Weights of a small mixture-of-experts language model, trained from scratch on English Wikipedia: 11 layers, 148M parameters.
Below are experts of layer 3 (counted from 0) of a mixture-of-experts language model. Rows are named router (the router's row for the expert), up (a neuron's input weights, with its number) and show model dimensions 256-511. Each number is 500 + 25 x the weight over its row's rms, rounded and kept within 0 to 999. Numbers have three digits each.
Before each expert's rows: a language model's description of what the expert responds to. This comes from a sample of Wikipedia text that the model never trained on.

# expert 8
Description: Compound noun endings. Second parts of technical or compound terms and category nouns, such as football, League, Division, kg, acids, drivetrain, streetcar.
router:478494509511486487493504434538495463474481485517528462499462537485466460476485487532511504460540468474500472491514529483507512516500493492464522471533522505468433468524494542507468479489510465583474479454501494505511529515512462507536490478449544515522492486511514491530496477512492493536527512499502520519538455520495469463498491483473510496475500522503543564480455474495507504495497520500495497506465517476480470500467489480527494499499470484493498516517482458461479468483470500511511458527499529515468519504477486540496480482505458487481504471478535455482508448525445515525480514507502513500510515531505460535473489517526496472497508510455501503465508511510478527520457462472488531480515507491551532456504507546447501546482523502461542502538457487505504487528438541
up0:494487522510473468552506475505491456527480464507519479528484503534441510507468480496489452492522481556490486529510487454488509490510519495487489510509537484482483470519463470533467504503554553530471555488499510473504487543534456533491519511505479450539493483514515550508459500547472462455502512512479496485491503499487513503509501513483488507470475489526481488494529462498516492487465465491505486446546512490496516518473511484539483519513507508478498534489531502492534553550529498501505483490500518496507467536461472493535545484513442484464519535507529440522540474532506488495512497479515450514501507527504494482510530518482459542466488523475507528495506519498453481520513508445508490516514515540514495486461520461522556507511527536487485531474506440485486466496507497
up1:505495530455497441502463498510508525494525510481520467518493521467504457491491469501452461516485480554519511513483505507524518499503479473518521469508503467473468506516521515513475507494503493524459482492525519512473512503480492503477503469503504503469498502537523494487506485481509479475487549519499498506524528521518488501533532493474502507496475522497525486534498475544512501511486522461475472505509501461508514547484498446474446512513445501483471502554468520490496537541476535509512523530446513512508492499509486497493542490501494462500502499451535520492505498533422536502523517511511474533510485495462510516495515513538467452523525495469564530479543521486486489509458476533486510475468526476498555484465500463535477492463520529524511493511495468493494508497490489
up2:485531470560498524534491468520497511530474542501487510531479480512507511468428495513515489502541524459482473510502529490531489463516478505522481516538493453541507553512497493522471474504494514487513480499534514503495471467505536495487494502457522494541507484494538510486456443533509498513480521498483467498527533462479529475493530481501457521462525491486448507485482444508504519545486454495534449492438557508493483510532499492470482493494520448493469476532480497467536530494478490544475461497534509479519527543529472501523472460519496505516502495495484499507523491540476530503536527462531488504538516496466494477522500486505484483501478512477488520478499523534499509521434484445497511467561484485495524529504543497524475511527538522512528531516471476504488483488443485
up3:521510507508520517498517501531509487512506483512550496542521523527514522528478489456518513512496507494523476489493474517508464486513505523510464522534527473482506504500534495536485473443490493506469499510521480490488519526477478537517492537429539533507508521503444543490500509486527493505527487520536515542546459498527464493516497535508517523505501500475512512515470512499483512532500516543492517512519563510490505462441491474495529441487493481514529512486502533522526506481477494521508483523510479501455531479479487495513529535480469441494491450499515486445458452503513476523516509535504519527483551491447472487492487483523491443518507517489500536520478526505492493507489505513500530491503508502509473531520492494535491518455492480498494526504512488484504470567476515
up4:453515491486533540488517508508505514495521524480485525509458505526523515496534524482456484486451504496505529495473499506484498512502521533506501505499487499508495528454504497507497531514498542512512466467476502450556450505546483526498463537513537462523511495519493496515500473452495517447452486567531493479478496520513487521474521423521466490539491447487532479470509465482546551497528493486550489547490531494506468511475497486536497525490504517474450496508469515451489504490449481498476503533495493494459511503523490497492510511465475485450488471500509470521504526536516485488520505509519487480439475471521507497505489501510509536505491492534499482536498514516469467520497483484490544508512542488546501474473516571487466511510518493488494519477483514499514497470475519
up5:490504459492488502525506453511532528483487532525478475509504485480486505486556483442505481521550524528468489475493506505533507480505537519496510500523519503447491528519504483467515499524520490492487521488517522552504493502508474520523507513484525484541486494503461475460482522490537506491525492510541521490489496479449446541553495521516532521476482516522501520485457501509509496531508483502469440495485472498482497483520490495539466488520493473497480449517514508504479499505491480493518516520498533539495467495473445501491466502464479452439582533534482528513514476482480480523501506502514536539527472527514486551500495501493439515493518535444504482536488510503528494502508472497467492507513494514525540537497513501492522508482545468545548500535488515530473521484490510
up6:457514482489525484500498470519501498479465484483502503503515494509489515522498508456514466434564503481519517525495483530508478535471493511535553511461495472499484545521480530471458481492526503492517489494464443478467476503498540484561478504515546476488477536508552535460532527487524500508501559478483529499504477488473442514459499520544522471510456539470478518492492484529486528502448538535470482464476512495520517533525549497516486475509500523513466517544493473491494490495489511483574513531490509490555516476511528496493469500525499423501518477479509531509514557514498527495505499508472485482489496530524508453502502552529478475491519530484505476482509520473480488498520503546486494504525527461486534496485527512497473494476502525459528538526552469510513504522483496
up7:505500498500473453512527469519468541469476569506488506530502508538482525513510513511514485443534489483462470536519530506512490542507476491523488512552465490508512506471560485468497491502498515501501548497508501483490488536492500462496516505490533464516506468477534499475527460540485474529507484492481502526545479514514491514531493493498492495442462498511491525486489493497467471425518552498497470537526481472499527512494487544512500506535515539485503478505485479506444470538501556582515500528537492538464480520514522521488527469516476466535530506477462495532478507501512503505526488461507493505525539510497485523539477455535524503464466531441489489459496469503494506469494484495461480492505506517474504507483529502473518521543509474472487503476481450566470492461469526
up8:451484521478474487474482485533531484503481479542514485483534547484482474510503468472480492505481491503478522503501523525527491534497529463526549544482542528497486498515464502514513524495512508487489477532507473551517476438489477512521497513474516507495484479458452521502445462470482499503548500520467504483496500478507500505542515507478534485549488504498506493501473474569494563531514505518484445520467505502518532463501494507518488542514492525488508489485487499517501514514530553536500509497466473481476474481501474501514479482515453502511544442450496497497513493491528477560519490459500465514522508503489558530516490534536476469493490501508507486502541543491488501474501496540535506516460500495514491500502503448502501518451477488528514537519515462500564490535522481
up9:498521517510485503497498509467486514510508494466470514503485513498449468492506475497570520467502470498556489543430532530509502502457499506489521463509539496499503478526534442493493481503471482449492473516538514549506451469499516524493525523491489504470487508483530522475498463494487485495479505550518468509514491534517497486515512476482497477499488478466503544501491529456546482517545523461532465468483534478502507503451512510505498507515510490466481519525461523475511511492493488502489490508484486517475512535507494424462479447519492556521501502473511519502545545469495570565478535483456500481497538473514498508494488522526497495480499519430466486445570503468498481476491517503496488517507505454507457495470485476495495513506526486534494488505494518494513468519497498
up10:422494523523506472540500469515494533481459503513475496519453532478457492518478476509522452528550512481550514506485455527489509513500519500465507493527521523457476499511496502467517463504512456510534503484501502489453555462470507481521515497482518515516494462536473471470509519459499530540477512493493486529507463522498471485496505467510469432494481495538536507499510512483505497455502518523471541493496552519502481498501508484454466527486504497485509492546491505489488518530523486512487452503482488504504496513546447461499510484525498511497556505462537502492515510452508509526505474511493472482504529445532492495467504532518500491525537521510529523476493535490489475515547497532514503509481487485507527483481527490523557490530501530490514467481530510505535518469508509
up11:505493545517530472496507488521445501479511496522458457565488530521498524481475482504514500454496492467462484497541515547539486536514532456507503460497507468502461487549456460502516461502550505521486501487459492446504515504504524459473462500508469519490504504517543526499500494488486442499514487459471477511537514524512495475496517507486476501543501505550514488509520526475509494515494467498504500544473530519428491580497504505513469485510448532533471474528471543462496554519504477497508490532501485479515504497515461501516520469510482484482514534475463458472509499546483498503527510538459480449526510506487536512455456466522503498535549483494502466494484479531518460439484524426512457509483488465473520464485514498457497523484532462534535495486502473497546493517489551
up12:538426480479497501472539477522512545501508488482491482456492524474478515529480492484511487536507482455525434522490533473520468530521521512478533492520459477492485496477500523504511505490531540508536507483501507558478499481531499476465434567475527474525439510531515514523480459516462431500505555494491496460504509520486493501481500481518515484502508490454502548474482464502507522501506483499510470480497519473496497511509494500495515501508522483463514483495483450468530498493487465499516521485475505529467459494524502509492523512523489488459477486522499477493535478558488488503468488527501480495573534504496524500552532535471477461477486455524522481441499601493450500508511511477505514515468556535531551489464499548491498549491535548532480522496488490503511500449453505
up13:500513528489485484488496456541518526467490503525520503523506519463474511514472499498546504505511486521526507499517488530507486490522501526533456514512480505457486476533488521504492532494498467496469510522474476502463490506509480473534527510501511522498524497557535506462520539470492492499523543507472493504505476518528502485546466542485506500477544504515493500523522512487503512505526524496497502521493491507516511453494503473507533521484481542504473500502484439502519500459484529521528520503460505488460489519477454469474476502520504494488512481533521490513508440508462499520474498476543540523507508489454481521497476483495475528491481455507542491475535500518536453541520485440481507492445491509500520488532483481489518542463530519434491500504485479476543436487449533
up14:502504487531508501461478523528534504528491492457456487540508543520528489505472497474541509517498500492509468522543507473501494519544513517491486456515474477540478488503464476506524465492491520498468523457519516474464473471471493542549489510462521509541529521524511489531442465540494463525492479494470557493534479480521497495480509499478504476510522504521515542472526505488519463496543518478503489500489552482462493444487487496481506488500515521475503485478551499440550523505515515524472485513539529492511514463492515502494460531453438461481531505468484466514529476481476522531473510451483527548526500478498501500516477447521466503509502482502490507554510458468464483537508491475476531501470532453461511517504496524509505512506511487476483479487509458544524544524475545
up15:510516510522512520488502495551494518477466557527503458484527501514476528563473496506503487472488451457458489511508469489499506518470504540511471483546489492457483486498508528433467480491532509581480518496483484558508538534495493485491474482493543429513511503503481517520501489437488471523527487508505509494495491496518452512517504500499527507489542546515441533484506494485477542447451474432458437520491483464464497527477475494519488516516499479525486469471495491507482506486539496544465509531471521511495531506489463515480448515496492438501528523496503474478530490521502453482486546529482471523529475526497483505481481519533490495499544559509515491467463517447492481474449531516506531491479504514522495469511505507543479495516541492501513503494521542474518473523467490
up16:525492530471468510495488505459500493460515501532528483476515518451508503508495507500527493490485502500525521523480551491539514510502489467494504521485470526480500513538522513520475557446534462517510461507531491512512537510472486495516520497482468499467499509555497528525489463440541547465528550514525515529518502524506508512503476506452504480513491528464481530504522536514474516492515531453517492473476506464496530517481475497491488484488503505517485519468431524515463450503457475520524505515441496501463474515531427488469502529495466500502486481520524504468507528519503547478510511507469484493467509485515535529479491516524520509473521515476541512541511504514510502532464492512465490485472470439559499483545503502497518473478479478513492513502520487462526497466511521
up17:513490518532475515480501498501492515460471529518462464449533524569528518474510499493508493478509514485498489502494486516520502490530477467487533517473524481562457444520493469511501510419492478489508494510496538483491530542501517498529525480518543485534494494500540496528524478464504500480485484514503551508500541514508483476498502501424487502500505506552490492509474498480482476460498479512507502543478530525498495520472501524544498502506509556559452505491520475462481436489496524501499502486508531478484539495493473519468495476521514477526552488516494497481504491495481502500494507477485525478475459503512454521470480505510474524503502517525485526548526491498532501515511500473532479492513494496525505466491539523510446507467511492503493455479439533505529499540466489
up18:509433489483491496495534496518511509477488468483498458497455509527426542519489505463461463498528509441492486478483477494486455523494501576512539548473545526504477503508520512496513501500529471481468508530490482458482517513492500484473459514515538473518505482500522466482515427501521498512529512504518479489491471489502460479519512507498494498491488501484486525509499487456476514520498469466496477499527479511513529491506519519466476472496485524502517462507487503477449511495448513516539502551510531535517530477485496474468512512481499478461503462492519556510519491502489529464466499553490521524512488490498505498484519494508488507514540493539494475478490536531491461468471496523526493514489546469469543471505500514452497527513529499494517527526489481462493507463501507
up19:540482528525532505547511501491505454457466475496548525566453521474491498513486518471531471471491469511498490519517499491497490519509485504531490514488490511486492463486499524526463480490526507512494472511491467495524518483520448520500493534484502503543487504513485505467534504551532475533512522516527512520492494506518457500486487497501483505482509523501475522493521478499501510481536489506467478558516472499469461498478490502507507488519515490518491433492509512445489556510463515555507482504470480475477471498475484463496524459530474493483492493468483486507516470503506465546526506544491474515506556500505535467455453508501497503471513508478516534471503515489525439516501521515500541478465534531526471534501468494484463491499499486484500492476526495500528476528464544
up20:506492501538522527485550459459473497510498538512514519515528533502506517467505552507535497445522529516444495490464504496562485474495501509531554487548539480451495500531500473552527510486497509479464493557520509455504487534461502499490489483444504434519518502477480476512527505496514523548501482499507471513499486502499472534480502483478528463516541483479509529474497462504503554450480493467511494486477544517461478525461445503454441507532501510547526499528496465489488479514451481525494470454485464543501521499501484500476482477512509547492503506499545501510482501524488522506491479523478534500514507500530497508450471518503492469463515496537497505480506503509498476556527449542488495465477482521509517501556482536471490525508490497512536516511487478513509483499512521
up21:516474512497499476591514511482476514480473517497524519476541503531514471498516541550508524496493551483511492517504488516546460492509544499511546452486494501492516512495482474503523458450483504495484497463490504457464463527497462496521529553492460463528546501538483515501520528447462489539510567489520487517535486485526522500480513514514519483475498499481525497494504520471517544500482454507501477512518499471487511498478547483513491512522482504502505499489479467464489461481466501484498463457491469510487503513471473498582516476528509486484486511489460526525479504539496463511515507490543497553473504506512513512476462497533491523480482511477495548532495510496499471501458498496529516456511542528520500510500496482477520521479497478504482461505523522485509444534461511
up22:512521537439521442501532504465480472458499520488538477500505489492527499440508502485461501513480529485522499566495516494454501510506428561536513479530481584479519480499467540488507519497502485484504498519469496497475489509527491521467517507509481517501502499495475522507517509472508478526497536523506520517519544477522493524480491533480553480528481475508502520467499480515555585473513487466467480506478497526527431474481471528500511511496495503505527480500417507496464462461483489457561505523487504508497511500508501523523519488525508529494538481476518469478513518482486494500512510517496499481472492494519477516533476495535460472490508533485500532507498504511496526478511529494497503481496492527536530447497513504497544500518541535498502479533501501464509456470466462
up23:494432504513506494477539466515499523492499500510537477530502500506482492455537471498505484516553499532480501483473502469547489560484502472492530525484494566533471508488482500555514505495534454526476472510515470498479511496529467521476507476490486501546506506497537526521511459488492488498500479512470487493514526535518520486551525482470517499491488508491513497510452504499521498506482523484495515509508488493497547497490485510492453505520504505516483494487497526462489491539455485504495495501534509458507484495500498528470501546477484495477513511481491522488572485475452466511480501515482481549462526508495498542529508511506451496482567467520471545488551524546510524474506467499500484497554537491498556470477481465521475503490489544506537484469474468553503509526511500
up24:493507479497464592500518545476487536515541472486483503513510519503507539436523550511496490517491523469499498494535515486533537506446493510513502471516501523507482505482490535498473472492488506497466486487480464526529509494491529479496517462443505491490484491504482530535468511475474499534559501525493514493502492472506464502562479513517520508496521529513506477486479500489480487511530478495510496499482523465507519519502502514491511458495517475548507477483499466487527478471505507479517477500527528495493513505500501528510510479522524502492493492516519481516510490529516473520492540471467517540502489523510512519486497474486515497525469473496517529500497458518487524506440431470527500483544514470496510453481475509477476521490491505516476474508488532479485470474562556
up25:510507502496548488500529468542514428560490523499482463507485499506444495524490504517519503465508487497459508499506476542520489561495504467491484513533478534512493494525495503494510507495495501511526477505510520497501511483493506505528536506504522486503557475471493485521501511459460480494489505483500515500516525468486518483543527479462535507509508508496490465486477494537470530483529462500542494514519524478453497496542496484491477499495489565486531487445487463528511515516512483538500502474463514526491526497508450501533502483470535471531518490496478511492488496502531529482522479545507480503480518458444521469455478493523505483475495518461524521505526469483497495485505489505493485505486492504489486439520547517472488480498497518470522511546471477553483476532492478
up26:482493506464498516469486427464530545485477480503465505544474550507477498518495503458464499497532456460513531500474478451524497497527483490478500492539533523491488502519543495498522458469537523502478496510482517518499507511489479516516513453531517534544495499478517527511502490466488467508524501551528538515501480508497529493483529548495520485477550469544485514461476524436519492486531539469480503507465505548515507507484504511516496478517524509504516522495491467495510492456491468529519514503508496496486450481505497542508520462525467442505517522512489459512519458532523546527466480472505501513475513539510529502472470489443476484517508543454497508525465504510513502500501514481510490500534514504495521535553472484498489503503470493503489488501441493511504470556525533
up27:492493516481480500513533516510448464464522518524508528479471474506475507480493508511489453523497485501551517510494525527518481458488459516515487488493517513517507507531537468487494500512553459502533481550460482435500506526492493525539438501508498507491511464570475471491504468507468489492500526539469469546581492513486509485497511500441493480525466517481557467499504487489527522473487511492511512485500560504531500490464531523511470495490486491468489503495496519514490556503504487527477502513491490490486511525503492472494466486499471534548522473538505533422482543469505474534510490450538536463519486476487492510520503505562493538492523521521512470532522502522499484497505496538441500547510493459513483471473504485533492526457485474489473483467480477506505498500481536
up28:501502500494553509510507507496503523472479541460525441539500492498502534505447466476510469479510479471488490494507515526535496472504495523495507479504472462470472462532516475504505433462520517513518460482527476470508532537498535445470487495536491473526536487480510545460516513502460444474503581477510491539538515463489502452490533513511469473482507472524535528494497492504489512458489507457485485539519546510567508497496470503505469498464482553548447478508502510541509506488487489537501507530496516498518483498463517491502520528535483491481509458479548479438504513457486485561489505493504529467510521475462452501512415497512506476484522467491528497509509517506511483543488507493516495494528484513493513450484500527529494493496524557508527535489496478518472500526485511
up29:512515567457498490465446494522496528495488487505449467536475488558518511450517475515466493544470485540512488507489532492473506483518513552510547489471542519479489494496481527566544496472535460519514479518500523508450507487519508501533533479508511536548499513464535534526490477471477474479467523486466516516505480481474472461493465504473540512569445535511501501500455501509513520489531498524510499497475485514433501475454474508487475491497514552500523496521460501475520468527502458490526500505500500470477534494533458510476510498516515516497509480492525511513547491501511481509515522474552484496478499492567515529495516530540487454523533522466487503483513505502453475510490527460497536507526524475508472537461520485522461485478537489523477527505471524514483530479497515
up30:525523490476457513477500450463496474449492512543519495524500560499506481466499517458466538505543457475504473492522493517483474509480496496491484509487491543509478539513467481488474501511504508479472499522520520482474463516521503532526508473504485466494469506493488473488491543529536480508526491477513498476496520454511476508531453509505486541501481507514478468507480501530493547504452558499507488527520474508474510502491455483461509481524481471490441510469502486480499538524573543507540500481462474498471482469472512503532474478498509489529548485512507464514483505500492457508477475501498491544496500513558510473465501528538493530481517553464500487532531491473495512521497537530443540524506493547524533500470492487501501481507500506467510492533457496537483474475527519
up31:475478504514513504529527524466516507461524461484543448467472491501566472512447507518502506510491487469526467534498534461481477472519432504512531483516524511496455531493494474518494495483500512537519476546475506553497510489554460534527508498487519489526457492541517497534548513557513477525472490455535485480509524498515505512505474517504499481504512444508462528500489480504500532535501504493512480510497504481503505486518483502453517533485515488510508461498514468497508512477467509531554505515481529500504491470497483483544541505508489542508525482462500487452504513518495492518549462535491523504475488505449493480495497487490486493499491492491498494473532549502511500555472493499524504495501532533514552503488517491460515537524504503507526505503473489479475493467481528
up32:500494522461497502496518497535452486517436495545543519493485542469503522501501494506479513459544465506483467489509505479478501553454475480529485485476475494518473480520485494545509506492501530551473519515529471510461504456520494546475484512534555486512506502532500491482533495526447480514500475512494443498516487557511518480471500500485498474524432483528512521510491511518491488446519521529471540499477483541530495498525483490516505502477485491532457510470512543467477487489471528501492503543522547513541499469513471483501513487534454453509499493478501466516482458545493474516477481485512542518508526494492496487460488463517519477524477504496482471490504523537495483510472493452519506534501525550475533507518498505455551523520501492474513545489522534503473464549505516
up33:525512542463504504511469480478481463447477503473535459501515491489468495516478502483489497500477512544506494534529523462530501476497507473479511501505522553493497515504498494537494440501539528528512532517475508503482610536511428483479494528511480500491479524498510545485499514498526487488537551478485479494476495501511520474511512506491536504500529486547504494490542514482510510474508510525494512515507487519511472497498446494524506498491503491509495515513551510468476482479470443567515489496498485497507468530492460525482575498516481474518485456507509450477503459506505497506484484516524510529499528482483479510499500524505548496475519496495490518477540520472478464486492551492511488476531500486529500459564470501481543535483500501490510519521499500444530477522441539
up34:485473495491509524518496452496519491491509474492516425510485507491503530502490483498465496520549465486512532496512476487499479471481494499493495499485540470452487487495543512465497470443521547517501500514483498521493543480504479505508533493489505522518460525479521513539503524515510486511470512478523518498499467508469528417503512509500497530510480509476488493531541493490476493481497533547473527510482528511467460514474489558531534485512511495536473508502530491469503519530465512515481508486502499504515498472508493527470477532526463505519517456487512452479465477499439525515510477511522461500506521516535471496485555541529512504486476475497546512509500507505514533480513481474502486499496537487534510503521507502516472512507516509502487503522474538498487519482431489
up35:463520527547470498537523517535499481509467487516474506467525543546486514530511519504493468495517505546495534520449504479512503525501472508493509525463479496546468511475523479544511484449485520490494522508530453537471492461513472528515508484486509512476514495517556502489506508513516483466501476496528495526512466451466453465475503511468495478510515517539515484509542510490504528489464451521516473511481500454467505539499512507483487514518479466479557493503471523486515488473512482533497467539462504479496500515494482492497476527444465484499545505536504474516502463479502472493541513510535506492483494510512474487485535548516512497519499490501512483469537527486504528529482465512531508501473518559489517471497515506508517496496477503508508501490481514460508473493455532
up36:504462486473516522504523491496478498521490477515506503532473509492548483518511507471507497529493497508482499517524498488485499474545447471510501514469530525459461501502467530523497516449514533524503510505497472507498502500520471515471488514528520499512471496513533486469528489537458530509458475489501498489493515532499475478486484510493510514500466520526565489504503512475515513476523501443519514484459450498446479494441487499492520507482481488490493450533490540520496485525427535544531491508481560469486461487484494501497497511520506487517535459494518506516524466502482457555499490505488488556492515529509480533452503508521519454436519549510483488435556539512529456543487490494496529465527511500476478480470472481466495471473531508492510508470455497489527469486496529
up37:436479535486529497551498482497486468488465490469496545480483510488463525496476520512494515513498468544495493457500531492513504516519488462484511529550484440490523478512550506519520481528492476477518494543468516513441496494511535504507502470529485516520440466474479459507539503518508488542503497526465473520486510509486539492459500458495470492515501482528479484543520518479520503504532464528447448519490536512507501488524483503480506485495493541517513416519471475455524492527519503520503496531472508494494483466467475483473494481500522518504501516510499516498510516527490493516497514494468485477522509532479523495491502500479483471505469503486542472540512498450504472488454494516454525521538493510532509469499539544488480504489500469527484536536490503431576533518471517
up38:446494462510569488474513522504504526510507539494502465479530472516440478514512528520482486472517500522466522520480490510492499506505498487515532467516532478504498518527528491505513547523511482501477513484496508474481475486498490476500483475517504450491480480484483478498500499479535513502508541454502456490507540460517487489481520467520508475476537499494549515478529442499515508527534492494492498465454507509547540486533499523516441509497493492500505510530501502517500490485510491536519485473518505493533500548514455490503519511491486525501517490458495502480516515489482514548499492545523507521501511484496460543499518534493492484495520450492557507470528525488494517505495508533485473534492484535493496525506534523461511512477491507504525515515471450494476505485477548
up39:473516512531540509508490479534467450511531483546473511510478513568498470457466495495546486498475515540504542500512478463504499485508549510516480498506520547508473483496538521508474507534521507511501472494499542487511518503534511536505488506544529486511481478535496486534539473523546511509520482515515505575525497492505530465524462463517532478509488456512477485513456472556472507513510499455527489553528500451547501485486497460474491542471513467492514499535508446519489482509489473479521502508480486482474501512498515523513458500479534498435505523535498494499485482462501477519528497472489466528461539492501459513482514494536484538495488501519523511524500493519501451515481472507500532496523512482519535528519507503502483456437522541483488479512552511500525540493461477
up40:478537516521438450470460451492502499510533527476487478563427531482452491457499488506501495515477484494520501490494537538523460496492475506487487508511529495527485511547513500528544515489554500523505523483487538502474502487497522473536511522498513509483508475500505478519528498546516548470481539530514510487495501463489476493491503472514485522492491515555490516497473494500463507479492521478521493530465490521475544487476475507496507446457482491519552475506478505495496535496488522497508468499463506478454531519488471503494531460502450510477523452486505497510488462481455494506500465466469499520476480487519481519456510515503499482520554485523497490461529500520469480488512528510496517468534469493513481513521541512468557496522534455505564471521502517512472482455438521
up41:509461517501468477510488513462454519470496546467517533519508492480461505526482504520563510485565505458516532494498544504494536535515543520506501497507515514537486472513440491503517530496538530463528485488492433488483491509469468446489472479463494470508548494514518487456485468476480495508506500552484527523522500462459512480477471490529493494474484555507507508497497491529503499482463489517471484509504496530528511491498522489521509554505477540477497506501509504503521461523512510533502522490495560486490505530512455484537483501534528478447478528528503511493505530484480500502531486496503497501533459533491536469456477460517514511496486520521519533497501506526487490468456522493515512449464515528469522474530527510469494537487521512466558511495504488491538431481480459
up42:480466460514505553488440499472465460460471507516515509477543479501457508486478509496546506493482516516515467491533543493464468486515479486494519505510507480466492461482506508499488492491476454550515498527487485499534500493531512527522485508500483520524484479559535487526503480516501462508502513503500487492500492546511493479479468533485507503502519494549520514454459506496476503466524482493501507509478476494557525449488485458501531482457487529530491479515528441477502524507487483531491506535492480500488500509472498495475500515536466446481473475471497472511481479510439497494485467505494539503466510515494532529521495529526520501521537495473521500447508508543495472459503486514460588520491503525486534489543506519450490494530551514457519498496472509516505491498514527
up43:531475517499483473452508490482468533458529494508511473512466517520505491471493544481506501521528478482527483485496512454483487496443497538501487495552543511507489482464545527457499465467502522528510488485467509506478528497529475495541500532448495443499465473532461531502515468495511509470478519502480475504491523501512506509524496501489524511512474558481512470478524486486468473505509505465460449508502542493522523472472421500473540493436496478516509500508505489448495498527546480501476510509474509522454477505491491438544504520483501516515542540537506468487543499445495468520539480506492486537471485513481473500475469523515476485483526506483514523523493518512542505486487509471505487501558518486500487478496500525489449555529483468464541492535480480475488500528527520
up44:488491538490507493526494505519516493473504545521537457504451513491487494457529498437504517478487510497502509495462516498506479475501467541548475502485499520528480521493503486504485493480540495495493475510503469504463545545450499497492496493542484481513496493553502489534506507521517532541517506540525481493556490537504494518551518471486516489494472465499493494481449506511520531485508521475522502480505525500505529506510486503470499484467517517492451507511512493494439517488531466526515530485524503463549492522541528494515537487516477497500489436476516563485489503498516533549520519510480532531536524470500497480528529531537501503483458487478512483544499506550487473476469496470494515504503483510536492481475509524487510486470522493494514476489478460488486468474462524
up45:529465501487488479475512504538504500461522502538491546508510521475525531544530488483488511505456532489487507510485502450484509476491487488506489470470463496443492507476455507535501469499490463514452539521494471510478538472519490514502508497499542501505507521516510509502493477508441434511524461530509509517490477505491475464491481507481508518485472524475508492538518502449531479474501483471498516499484487510470499480513476449462498497497516540557520494513500533488489483511485509481513510487508498512487486480515512511494504522500445496479497471521490495514509487488505477506491531519540492531503454485470488505484473473501490454478535506473516524515499524530509532522467490466532501507500522477502515510460460529508494492433503527505480505466520500473514491502475520
up46:505495496513500505484488454541467489470477511499459448490497520539499498494477479470537492502540485496533527515526513486513477496521502509490428469521529525480472516495473514497488454486540490501487547525473509459478521488498514506558500494536524507491520515573479547540474517456507501519470526521483534527507450546425524509471506465504442480485497499512501477478495499486498523510528525482475473558511556498508531486471486521479535505521502486493467466485513500494538467508522475534530500512474513524457455507489466480589547469503481503496485482505506493495510500522490511507490498523469494536510501496466446465467529489523496497501517486473520506497509552539505488551453514480487486534465522509523496496487487494510477526465543479498578503564469476494518519549496502
up47:510512501529481479520517479510532507460459578507538479494488536519478507427496482457531498412521549480474493469474472486515503464510489555488494515497517519483502524490531507527489503511505505473497561493509543507510519541475507531511496487481494462526519495507509504512533523498553493508466529502518452507534491529482559479542482495521471496513511541498479499483507473509484487520512503513512453464487512510532500511509523497491442495531533511499519485529518510479510514523466475529533456516457512503497487529507475460535504515508513502467525484499516473496518490504479501544533506496486502513461453452473455472450523570531440524493529519489511491537491531515459457541479455481494495480479532476513518510492501484461540492461548513469489512512513466493511493490507513
up48:506536536497489485491434455511492471547456515521531519513493490489498489483532503470488479492492466510482496512452510529555495508484560485509485511524513485503496503560526555477494523507483513503489459475506485472449476498506543504534472494493525478494517484523483519502497466496515477503526509513473458487522523545507530476481540480514522525498508525487478533498525535489485535467515528493498464473495494514454503504515486470496446454493484518510475446495505492514491449481482519447478461478519523493501502495518484505479487524499489452528523497440553527455511466503510481465487475543544500481479543482526504523503503536497536411475499495496509494484513532506505513524522475506493497534483480518523526512500513479470492511490523526484500537505460487493533484553468512
up49:484519509483467519527518487528487550526546495460504435568494502474498443512540512483483510463491487514514518492498577486498479500488472510515524505488562451526469450495523484464465482517482504493490506524452542520525485491514494497501490496474479499517494502551545484527515522506504475502494524470535459484502512521525476529511518496493493505494512495472531502505483507470514509500451457491505510519527501498532499514517522487526436516490530490494525499526496515486500501513479465516490476482510545488502506523504507510482494487485478452446549518478498517494492504502485506488479472522508484490507507541539517515492462560513519505516502532487474492538499463504493489494502507484522499494494504506475513453501501545501481515539531496515501512495477502487528498475472535
up50:489469512489468448450512499487448506562509504511502517497496512511508486498521510517508522512526485511519473491502497514493475494536516475552515493489506511498494498486461480521522511530498509517533533496476541444487486494518473507450553496494516495543509466499478506496490496545471480499532467506516533504498553554477516528556535497460504516550553519471512508509534487524495538468504477499464509500478489464497476456528510459513517507501521497458451499460509490488514547495522513514482528544492556474523481541495496492506543463542497485493501500448546462499523511499492471506509506514508538494519477529518460473487525459518464496456505522495485506486520473502512539522446484487476506496506525471507518491485489523465498501497545482472496493521534514513501451529479519
up51:518483507506476506523544472478495468459494523507510454491476529495446524520480507484533529466536499484533488497517471498496494505511459511480451510498552477489486479484492523493517504505483515521473484491446487489492479502528514484503474518516549507535453479500488594493501531478476486527530498525477517504505534531494482477498476517504507524466499490453493489457510514526517524540516529464518480534477487553540496525462489449524528484474506464537514471490464510520507483481460515477490506549463549509558481533517501508520491497545512521470476469466497484490496467497479516529510536477510476485454499483503433543498502506507507491472507484498484479458517491521526496554495469477463492519495521490540494529496500518519549504466541529560500483467519512470467462459475527
up52:495456489541497519542483507475488463465482507592488548508506530527498518457521472498468501456460485555503533518474533480520464471495524489505471485508479517500492469469484532492515503485489458522514507465491493442484550494506504518481486472486506499480495485528512496493514470512492552522492533469457593568515495506489510483518493507513494481515485465522547488495500556506488484502520461526431516509503509505495498498489527510494476529512496535554523534546498521491483485488504477507510538503494491524489490505483518526455496437476486480520500503522485490500485515504532472514490511508499451519513514506490461478501492496517525529508496502472542504501531497522507488487542508512504489484562495459562481528485497468455485504467480544486464481519539479554531483484505523
up53:499473506465472513487516448481497516499537476469482496506476488477539476487495524513492508518512537497481488509487534516458513477521472511504534510478576500550478530497468542519479483517540472519498470518514488490535549494477508535470549482492526499526490498500515508486483500501497454513533482490535499515510452466497478528512491539508467496504460523442547510493490489502465535527518541547527516474502475512469499457486503498478478481501477512507531499497507465493503513457497503517557445504450517505490502463480453502513479490523535464467532498495538486487522506522468510521520496504497472541494500503532539464414451513514490489537487482465511509459503479487473516500509532503515512487545503513486528497498520486497483500505519505490475504545443509536505474484486528
up54:511481496494524533513510508487507541515491519536531492492515526508497478495498512482524514451517518480513489494500517518512489505488512502482522471487535494485476469471467529517477471474502480525503480501491520532506513498486517481466536500488533508507486514480503502493529519508494534532487559508443554500526504507515506477507522519497458490526488460479482564541473496491496511550530528537452459518466518523467502488463521515516500522539487470471460453494471480498501496494481479547494484509502525464510459497493450536503543488506510510530503557532520511513561509480514480517486488524517549484505479462505472489431511508466523506528527492493551523492515493483480507495482489473520508496487524501542513466531514514508515469452473501476460484499484508469521456491497468